Experts of a small language model.
Size: 15 layers, width 256, vocabulary 13083.
Experts: 128 experts in each of 15 layers, 48 SwiGLU neurons an expert.
Training: a variant of SOAP for the experts, 654M tokens.
Below are experts of layer 2 (counted from 0) of a mixture-of-experts language model. Rows are named down (a neuron's output weights, with its number) and show model dimensions 0-255. Each number is 128 + 24 x the weight over its row's rms, rounded and kept within 0 to 255. Numbers have three digits each.
Before each expert's rows: a language model's description of what the expert responds to. This comes from a sample of Wikipedia text that the model never trained on.

# expert 28
Description: Infinitive be and auxiliaries. "be" after to or modals (will, can, would, cannot), plus been, being, have, and year digits such as 201 in dates.
down0:070090098131134137111126123110108097134129144146145134179145189150135082120174083155095135115139122128135123105129128133138133106131148154160128155154107128119136099150153099130136126130126092120089113146144149117112121147127096119116102135098136124149126090123106129119160177146108101147111115100084170151133135109100120144126122095116154081170114075092127144164127186113111071087112115192142110112152163117146136125163139088142134139086124129128142151108132113182181143093164080132125095099136110134157158079147133112134155090145111151116145101134125162071135155136108106118138134137111107102093128134092095153134152128129097150145132104112127149107094129136113152137127134107148147123140118132097138086135112145110132135136082108105160139175164132104148118124147080

# expert 46
Description: Preposition or infinitive to. "to" after verbs like moved, returned, called, threatened, refer, and before infinitives, plus related verbs like able, would, began.
down0:117132109138173138172174149141122083121126119115121095104098092111151089127149141111124077085107116146095082104124134123109102137095172171153090152116117127137159158157153082147104157116101143119108134123109120099083133175133145153168104147127147079126121115165121106095154118169157151102120102134130124145121117159164143110082141110164171099150119136110131120131132079159133145102123100120120142108123160136088152108198111145130156153121119111147122138100147188144100136124147112107142130098099131153126115105128148144168143088139136095087105142113118134106110107099169148116140170113104152155157109102155101153095122113167145138121157145126172109120136169110100125109148114127102139123146084115061124121114136129150142145113113127113143123108142110135115103097154113

# expert 12
Description: Definite and indefinite articles. Articles the, The, a, an, its, mostly after prepositions like of, in, to, at, or opening a paragraph.
down0:121113131138135162139095125161119115114148117105131175131109159095151118136137160148157116136148141129116151095095102105107112116131117163132147130113168174140140108097115127092109128129125128144124138106133090153070120152116129139118162123181147118096140128139155148144069102150146122106098127127111177157165152104116090151130117135151184139142113088136166155139097115106118095128121150091162096119130109103166133151115157142153189109117161157126122119137073120155127115079146145132101123144121115131116124175145130129134077134134134126135118123113111119092189105147168111124108106149118101142102129144137135134102125118064125182093130140183093136153115109148148175149112111104089217138128105166080129131100122148107129115130108116127141111100110136109144134148127121

# expert 1
Description: Common role nouns. Common nouns for people, groups and resources after articles or possessives, such as player, member, company, work, governors, capital.
down0:142110120098094118129085169134118118163120159166102145104099137117121119158131137116174144141132109177124118133153094130109111071103090150156126145158111121119133167101145165083142133103103129097117160157053139163131160173181135127152124101150148135147109109133116121118121068145130120120158103095175112108129151109149129146136139125143140133134119131128121109109155093123125157181119152117115146150103149119118132092150116090092102143117129132149135158121216091067159107130162114150096093160101110129123107094145093166113163114134110143151105128124090133112169107130131155144107105159131127111108120096169140142130092095124141126121155120141143157121118144115136083109087150099106137157092112123119130135159130140097095128132118101116131124094170131117124118092114142

# expert 29
Description: Clause-opening connectives. Temporal and contrastive connectives opening a clause or sentence, such as After, while, despite, but, during, following, in biographical narrative.
down0:121147117159135137112170098118146140123167127134170097147125172155112154111097117099142066112142117114159141158140145108125110140103121149149115126164167166153081132099141112120123114143104107118119147111112142160174142120162116133118107112079157137113123131135112132165115107122138109125115099139128129077108151155133124130139160100055144091124114094125104157152137117181112129136138083155085149086123124149147085128128136114130135121179153105122139098122140114160103079099098116132192113131091129121125144140126067141130102162171156127134118134149126107113136120122134145127176153128121140130153114137117121113155152145122079118098175154176137126080117113123133157121120117110159120113161104147112131103131102096114117105176176133139071144074105155152139143099147152

# expert 35
Description: Place and institution names. Words in place and institution names, mostly American and British, such as York in New York, City, Oxford, Chicago.
down0:094127081117110088134113128108155136103117105101146166103086122160144135120140143182163114150096129142119157095090121124155110167110175132160109115108114114131160133118128120132140126142155116107127111125112118135093127138115129173137105079080114124161171166136121122148163174105184140130119139149113156154094118157107116169148135111164113063108120145109127106116106140136160119132112139138180086145130124154149157131147122078133149112137138083181150142156167135120133137136112134145125123148119094127169141145133115115139101197100123114131129109137150124103135110130130137112085135118137119159079105163146133168085090143189144124135140124149169130113109148138139128113120126135147091127145150132102140062150140141130120135154134134065140154147106110096129179163126150

# expert 2
Description: Numerals and clause connectives. Final digits of years after 199, 200, 201, plus clause-linking words like when, where, which, after, while, because.
down0:134158143068130130137077069121119150120162157157122171131116126126095109123087121111127114123102091112137089121147129093103138143120134100100090157136073103117131112161103133121102081121137119164096105143134142093135123142128112153114098161131131111157094140116141114116123111124094137080122103122122130129138117117117100117138144136132115135136138172088095127095107161120147151157123126142135081126174129153133140113115147116207138167129139104138136104129118112161107102099172097100105080122141135110125103130097091178200115149111139110198113082108110103107130126167145124144152134139161133119175131125113146122077199130141129125114146110148121142098184128125130158118090084097147091120118132116145133120113124094149125131127143151120134114130156131140136163105139136

# expert 49
Description: Word-final s, letters. Plural s endings, single capital letters in codes like DFB, SRB, KCNB1, lowercase j starting jewelry, jury, jeans, and 200.
down0:129109138159127100066136119099139105136129096135161116127132143158105122149129167073111141138155122148131096101100135128082102098089194110092118109092124156133141138138146076117145145118151092159092123149083098144129099169134152079133150109115175142131137144127144164139119143142145134095088156117099145087128160133129124128124131098141132131141112117118166141137125170148125176104112105059109092130131157172097131162136106122180146097165174145147089123151153096145185123137116147116102122123075119117163177115100153105126115115150117129154140160122136124127118128134146087115167114133135095142156139093113123125123127119150135113123111131155113160115085114111145127125113111114108078085143103146138094119127144101138147098130115132123115127092108099122122138061149128

# expert 39
Description: Ordinal suffixes. Ordinal endings th, st, nd, rd after numbers in dates, centuries and unit names like 128th, 1st Cavalry, plus century.
down0:154171132112153150122155106110132158135164117138125130091116128136139107118137104075094148138131118155079166121092115129157163157104111125075107126156134122119116086112125083151152137149132121120146109132144120137159138126125158133076161171124108099104134092140144139152160154148146128134126128092099123120105125147094147146110170063135149134108112150181129140146138106154107120131155137111101134055138165146146134112116121089183126138145140143121125113112107135093087123125107111124114074123137104172135066131178141141132141104150168123155160114100118129088135138121115152131122133125124094073143116137174122083154134137187096142176097147140146132136118161100099118162111121128146155138120125140155143128099115117110126128106126130131159128055129110170126107108155106

# expert 52
Description: Un- prefix and up. Negative prefix "un" (unhampered, unveiled), the piece "up" inside words and "runner-up", and year prefixes like 201, 199 in tables.
down0:124116080111109097162097126125140124182105096137130088115136164130106125144147140121114157143119154098144147139133143144111167157117109103135124120132105175124137129108135149161121082125133103134108131113180106097089127128128151147129111137082120122159148066102122111121154082160142123133161098143154163152099078144115171118117098110118109139172095127130121122158114083116101097138096121146147144122158117103137155158170118138102137118126112172146079160156133128161098125121121152114108071111108136114090136166096114156125109126124120142132128111149124156157101128148089131073139116154119171097136142116111112099117158125109117099132115117123150125109117120141083126123113150143128117112174154200151198097092128116112138096103157121118121121186112081111110135094120132

# expert 15
Description: Letters L and W. Single-letter "L" and "W" tokens, capital or lowercase, as initials, word starts or table abbreviations, like W.S. Gilbert, WNIT, 1.6L.
down0:134123102160144161139123152086153114155113113125145083111172146108171110140123129148127129136129108141102135129093121135135139118151148127098177118110146157122091128101138150043088084138123128125127191155106100141132137109117119142122120133148115085168115157120106142151120101100096080105130140124115147128143136133172169118156152142112156099137110137111077145103125117082136175158114122156148132124137152190100123139135134163123119154121127135103105132154116128125101121134151114135099105133167146119096129124137098141126132183155077121156130137153119083134162141123144110100113091142115129130169098103127089086133118162151140098081139091092098120152126130103111118107127101160064137141120169145136159116125121132084163103112089106087139115173112146130138148118110170

# expert 24
Description: Word-ending syllable pieces. Middle or final pieces of names and technical words, like -ia, -ian, -ural, -one, -ili, plus "sat" in satire, satellite, satyr.
down0:104123106150169140109104149153121122085114177140158083119126086137175124108151172170152142130123140115103116128153106134130125113115116127129083166103143116117148105156109138141192173150117147132120132130112128125129130150176121107157136133132159133153155190126152067100128092125128096139135128119115091119080199119143094142128127106090116109131094155109155129137103116136109130111121123151161096139118153094136128152125144142133142130113134137171150140106191154166130120142138167139129156153143117138156172124134146101149124145140170113110129138109144072086177142150120137128108114129129114164140126071134125075123122143137124143130194104119124154132150089148162112124168153129128115135141151155115122127107097157110117131124109121050152090160122124127167119137125110

# expert 57
Description: Conjunction and. The coordinating "and" joining nouns or clauses in lists and tables, plus or, &, while, who, but and commas.
down0:138108123075139134138111100112108116098129141152119118107130138135107076123150129136169176124126126133157216105135114139116103099103103138147163099120113093113120126148103153173141111115153159152100136153117115132136102168149144115119131171150133121139168160131080086111151128129167140123146119094126116145066105122117122131144095128143141120099097094089131115093106130130129141154153144103154096099147170140063089163087163153148138119160177148115159175141124138081129151132125140132103139132117118117122144135152098117132153142163123128106086137081112135130114135148155102110127121111101137153126157126111164160079108111053114145118100094163142121132148104085137110117098130092139139171129098123133143130134116112127097129136116146173127099145082125150154104111122120

# expert 31
Description: The word for. The preposition for after known, responsible, Award or nouns, as in best known for his, list of episodes for.
down0:126173117145149128143177104151163108092150161119082115084122117130140104071179136114187123116131124171115147094183100109098149166156144108153148097121133129109134146111103102142144159130145134120076129134120151123121133156152135093166129119136110080129143128090128114099082117146160154072127132102106139135137134145157164178136114096153158150112123138127089118133132113163140152148109116121126091123164153104178147124103097111113158117130090127133101135120138100091132122137161105151132109131125113107115127137117085152151127114222164090131163140144157086104134165137111104126097130143150126133128078112132098096119116144148164116148091148127178128103119089134120144119126153131100116116123119108146130105129073105117133143116118113141099121128155150095149116124113123

# expert 61
Description: Standalone spaces. Bare space tokens before numbers, after aged, table pipes, colons or commas, as in aged 69, Beam: 18.5, November 18.
down0:159119091155157131099118112111138141101130153122119111096207144133121143157141105147116105106137124113141138127134126126156121160192143112134125111121124085104124135145149177177117127153098148152119137120140138075135141148144128145167140131145123133133152148149192113153147145132118131132147142189130112106106161139125156160116124129140120104137150099146100093118150128124155139144104128174182152145160116121136140103135162120111140091153113130119125173164114107137153169152086128101138111086119127137155084137084115145132155121097155117100094118095151118152157147144116092102152106053138153123152183093101103118145137139144153168128120115137141147163071078120136112165136169124143075112145168128109130107134099135113106154113137133105121104159112134167160132141104116

# expert 10
Description: From and letter x. Mostly the preposition "from" after motion verbs like moved or away, plus "to" and "by", and the word-piece x (influx, Marxist).
down0:098182107121100140110125103138115163128114109105079141132114071122139199124107130124123127138142126125121106141143152096100135131125150120147103137115157150104125164112187119131134102113102117142093128164148114165130138156143155116146092133149121143123093092111167102139116138134081122099109136110141122166123102124126195157121097142103155147133141129116089134135098109148111156073142129092171137113166133130155145122117183149106148137089143120148132104114112130107182135116151155109134120108139130135142145119089109132145124135129162123099136115108142141165085116124119103104137147111150136125158147064098098116100166123128137117099086123102121141146115101120172182109122139073146120145117077107089206170134154126172124116117138130127129125147092096153091105132122124

# expert 25
Description: Can- and Preceded. Capitalized name starts like Can in Canberra and Canadians, Preceded in succession boxes, X, plus pronouns it and its.
down0:130112105141164117162141150127144121167093131111123101144148130103138095143109166108102103141094124124101103140123092152142130087107117128162107124140137123115121165139109135202155107144114118120148116117122176086091096147070136130111143143136175126114129103130130124144136142143103133155114116108175106157137128115142130140100135126164132090122071126117144128139135127089111111130098119158126119093103120094095095122159118104168122080156119132150142105074111161115144155121128165088123107089122143156109101120136165145106102167095101141103153099111139115098149104138108158138131146093099060132120144123142110140109111078145135125123138158116143161115123049116146137093128131148139149078109129117145109105096046129146125116105143128131118104095148096113142121085158103

# expert 50
Description: Institutional and group nouns. Nouns for institutions and social groups after the, his, a, such as government, family, Party, University, Army, plus reb- in rebel and rebuke.
down0:099194122073157135088089180139121120109118120170154087096160131142115129131168109141146160092101155098127101178179091155131143109161136076158123098130115139145113130120072125144137180094150127141127092156202155137159131056136135118099095091167134094115153177100115150133134144140142127120099131110131125122135174123167152117137163128121128155117127115104107114104134165138128118156130089118130106153134101110123141127169120120109123161140146097140119133100113129110110107126151129134151121133126182104146112088147125157147136150109145135145162149130150145120122158127158124107150122133134144091103135097141128118151112146091133123121152138117134140152100141117138111174167118118121120201146150125120137115097088156136130135158162093109131096129148154121124105096131127

# expert 27
Description: Mid-word vowel pieces. Two-letter word pieces inside foreign names and rare words, such as if in Haifa, ou in Oropouche, od, ig, iv.
down0:095114120119108090139125159123086135126122147111166106106138127139126115132113098099104169090110135114114149107124111121140109173156160169110108141149101122124091135142096126146091138117127123136106094115160153078107070084162139156139122140091117125143110103108113155128166123143139086152137126123116127168134135117114147179155082162150135157142126123096153134063109102137103148141130103122144083135086152134172123189135130091135130108094114108123136110100130135163116153056172139134129142155115145108150140160155121122133128123133131106149146135113152169107098131124147177069119105123107131139136111165101086083160141125122081173127101137128156147096163170121111131133147123143111151098126113135125106137134103136131145177145131113103130154137155154086103126128157181

# expert 40
Description: Word-initial s and -or. Word-start "s" pieces before verbs and nouns (saving, sunken, sabotage), the suffix "or" (Tudor, vapor), and table pipe separators.
down0:150149133105163125160146097119165140177145112138148103087128127204121112140158129124112131134103122150122140135108129125134119135100109166121158073137141069133140108087100127122119121138152121132121092124115177105142123107135087120120120132085121149124104154139112136131087144159093161108143109158124166109136134201166123119138141120114091138153148130124114148124123084143169118176090102120109162105134130124110115116119093112162107104098090135172152119121135141151107144100094163119120107079129097113119147136126091155140116093134082117180130058111102124111149129094132143141125152087128147129083108141076097145130132083141142093123139137116123076156142104156139115157173156167112125134115136132119097097129100108148149139145114151116153128127165150115121157111130165

# expert 26
Description: Mid-word name fragments. Word-internal pieces after an initial capital letter, such as W-rit-ing, -ew, -aw, -ard, plus surname and award words like Award, Film.
down0:113120115070150146145154119167119157171148147135152181168129071094093110130119110132101179155075107126123147106117135132091112080105119109135156127125138103154137116124109098123121112106123117099137132105153137110113151159141122058174126093167139114138106108152092111105095139114122134091098082125116104113128101152115100120123108128126112157124088156137179140153097120137067115112147162134115126109149113103115165132113148163156145125122170127110140155093112149097141119110117155138105118103194133132082092137161148123145107133110151093138162119137112135117108122086138135110124108120124126144132103106140144121136160178118110108150091120117119162074121111124137116080093126130150167147093126108158078094137155157161123128140090124130136125124177130152120135146153120

# expert 51
Description: Organizations and -ation suffixes. Nouns for groups and bodies such as Union, Party, Army, Council, company, plus suffixes like -ation, -ment, -ator.
down0:153116172107173121152116157111118184083150122131151124136128132105147108174110135118115114098164092132093114159106121113088125115105153121162159135131116120090103094180134165091107153134122128142089114164151132138160137104116130116092155185110128149098087123095121140178153134122145118145093110125142115125131143192152132137122131112117152103170115121131123113163150120136094109119145135139125083132106089143147114102128154124164103092180181159136112133112132134108121152130136114119130104173120127142126133127149129144146157130161151102172089166156116131123125140118102192139137110133153095117110129135161130148154131131102139136125085138169130149112171115103100153148101103146119139138132172123118134137160100124137095172181108131177143082109149157111127173087112137

# expert 47
Description: Mid-word subword pieces. Word-internal fragments after an opening letter or stem, such as ol in Wolff and Honolulu, ist in Classicist, ism in tourism.
down0:131112148093086104133149121094140129169142124128149130133091123118123158096097136120120123133124143117128132136087127137110134092127165131113108159115127124164135161092153142100140100134106098103125122098104107139146157176128132092078173109137111159141104125144187136145078126132122133109117120099138103141127175135115080149134144129165122106099130131145141120131153064125131131142126138114107178124147165168091132135107142149111118098119100156112144119142114115138153153147126144129122116124143089108178123117185092136127127134109153125115073088090078138113143179150151111156138124098126110142114190100117160175129162112153137122187106119180126142100120120169160143076115120101123113091084091094165087147084139127124128124105124112105134110154133093118139146115111120

# expert 45
Description: Word-ending pieces le, est. Word pieces that end or continue a word, like le in Terrible and isle, est in Longest, con, Me, les.
down0:070139109122078150119121103109151121165126124109165157120125075077131144128146138115146142091168150092147109114106154116153130117143154123183151110099109157187157100191171069108131180070160129131111150150158155105151137104164079107148120157118135146164119137126139135165131107140153133109137131095147153124117099110129120080172167117122136088117170110099159123145134137093121122094081135114146169128161134108136150165121105116131142128110102152165163128132100119129151174122138143129133162136113143149122134107118135140133131108140115120145160137166112131132078102122160102145102150161152118109137119099147124069143118120108153115145147120127136135121103153101095148121126108111155086101132135128167115130107104140117127127131124124145111114140120151134085097135129189

# expert 37
Description: Single letters, digits. Lone capital letters and digits inside acronyms, chemical names and codes, plus line-initial V, such as UV, OVW, CGIL, 1.
down0:101068112141127112134161124111107109119099160135123143101105165115164136113131105170122136148139122152150164119096117118130124125141139164134104114148137095115189111164148114152150123152090137170121123155072123132129105091160139097113129140124140110139123130132187124107158105105136131117078112121112134169140111140128161140115133120141083124144138133078127117159100159118156162099100133106105121134120118155162110113128113134144149175123099123170125109137135138175090172138121123194080091156122135146129115165101143146109115076179161130113118151101112107125110129175153082107122149142122141159130115137140113154112119066159114100119171140130130130115130140138088153119128105146141153075101092130095172121113129181118110139126106143118151108148087077136126138095111110